From a checkpoint of a small mixture-of-experts model trained on Wikipedia: 11 layers, a sigmoid router.
Below are experts of layer 4 (counted from 0) of a mixture-of-experts language model. Rows are named router (the router's row for the expert) and show model dimensions 168-223. Each number is 128 + 32 x the weight over its row's rms, rounded and kept within 0 to 255. Numbers have three digits each.
After each expert's rows: "comes after" lists some tokens at least twice as common just before its tokens as in all text; "comes before" lists some tokens at least twice as common just after its tokens as in all text. This comes from a sample of Wikipedia text that the model never trained on. Tokens count by the router's weight.

# expert 44
router:177102091138146117118063092127089090119118160159159122101141107134097183127141080183193154105098186159138080120093163172131145120108205093067112069148120125152162169178
comes after: "0", "2", "9", "1", "°", "|"
comes before: "1", "2", "0", "6", "9", "4"

# expert 12
router:116048114112154120044109059151049139086164163112128116087102152124110170143103096162122123126052134111161113155090141152075145095146158069092091115156129088130146155106
comes after: "1", "2", "3", "4", "5", " "
comes before: " |", "0", ".", "9", "5", "%"

# expert 24
router:155128123097118116083102139129098144172095141152158062091073168133085163089118125141130137130120126111193158198123145160093175107096151110175097091167128126180147114147
comes after: "\n", "-", "–", " al", ";", " Al"
comes before: "1", "2", "3", "4", " •", "6"

# expert 38
router:126115139128126111086118116134040128104154128160134177096134094138100137084135105158139142145094162163162117104085113199138131109073144112102113097153149102150141182135
comes after: ")", "0", "3", "4", "6", "5"
comes before: " ", "\n", " —", " +", " −", " \""

# expert 22
router:138144127093137105110070100161140091090086136128152137082135136115135177168107070156152159132038178134188098086102141142107158099138127104135102085153119135140160096129
comes after: " ", "1", "2", "9", "–", "3"
comes before: " |", "0", "–", ".", "5", "7"

# expert 45
router:164107110145111118138087076134093134086098144179159096099109117136126165149139081176187151121085167161143071131093140202117121098125190087078081084178116130161170154170
comes after: " ", "0", "–", "1", "9", "°"
comes before: "0", "9", "5", "4", "6", "3"

# expert 36
router:145102113118124104104118082178077110095118118156154143092146102094111147092140095168172146123073182157147078116088134182112141110100185100064111072150171082160139153142
comes after: ")", "0", "3", "4", "6", "5"
comes before: " ", "\n", " —", " +", " \"", " −"

# expert 6
router:152093115127162101095087086153095088092118146173169111096138118116107177137120089165168160097095184144157078132077164170101153089095168102089093068161139117133161176170
comes after: " |", ".", ")", "|---|---|---|---|", "W", ")."
comes before: "-", "|", "N", "==", "W", "E"

# expert 9
router:154122110146124113111119092129097092099120134127169087134138122131177176124108134134151142136102165149132086121044226146131180098120168116141089067159157028117146178133
comes after: " |", "\n", ")", ".", " =", "|---|---|---|---|"
comes before: "-", "|", "\n", "s", "=", "=="

# expert 17
router:237113066124136113085073128152098100143098201133121132109119142108092136124114080172135138149085142179150142118127153150127152098133118124135130121181111102075139131135
comes after: "\n", "==", ".", " ==", "===", " ="
comes before: "\n", "==", "The", "-", "|", "==="

# expert 15
router:161117138103162107092161120148128116137123113155148129085045138134129137161110147143139157094128138133105135118166129174144151076098130123035112139177175113173133178128
comes after: "\n", "-", " part", " one", " Location", " List"
comes before: ":", " the", " List", " Born", " information", " \""

# expert 5
router:128092110129154099110084087158122109125141114159161107110147108112149190130091127166150159091106157147130097153108183182104142080098152103084119110179133139129158182199
comes after: " |", "-", "|", ":", " a", ";"
comes before: " |", ":", " (", " medal", "ing", "ed"

# expert 10
router:194108096114152089091086100139065092123144155150151108112133114150094164137116120156184143095109179145125131162116119173113154092085166097082106069158157076135171204135
comes after: " ", "0", "2", "–", " a", "′"
comes before: " |", "0", "–", ";", "%", " m"

# expert 0
router:094099130107121104093086107163092081162127145159147121104151118132094170102155080164161173073109191137149100108093138158095131119108198106041116072142132082163149146189
comes after: "2", "1", "|", "0", " in", " October"
comes before: "1", "2", "0", "9", "8", "3"

# expert 31
router:101131139144117076118146105197134158102087147157145098098120159112114177175133079165143174088103124088123097130112189165141153111118165118088107105149126113158140082160
comes after: " ", " |", "|", " (", ":", " in"
comes before: "1", "2", "9", "0", "3", "8"

# expert 11
router:115104070163151122107089081096123013059135199175149105091097060102163193178147100158133138119118164132148125127077135181108128110080116138078103054176172131177148140143
comes after: "\n", ".", " who", " he", ">", " which"
comes before: " ", " been", " The", " Total", " Party", " Turnout"

# expert 3
router:117079114106126092082187107127140084085103169164151112075098133138121104164146075147172152118049152134191057114116152136097164079092132066141052125122132114132145122165
comes after: "9", "1", "8", "0", "2", "7"
comes before: ",", "–", ")", ".", "8", "7"

# expert 30
router:166079135126188096084131063170127123095131125149194114092125125125119163130107125167158133090093128080142142116140189201128131042125163108072081120192099106104150211137
comes after: " the", " a", " was", " and", " to", " were"
comes before: " in", " of", " to", " by", ".", " for"

# expert 29
router:212104123192159139127149144151100137087089206170133110129102088075044114160090096149150153111122122133116119138158165120089204116114114107092129137135161138131157158174
comes after: " |", ";", " /", "\"", "N", " km"
comes before: "1", "2", "3", "4", "5", "born"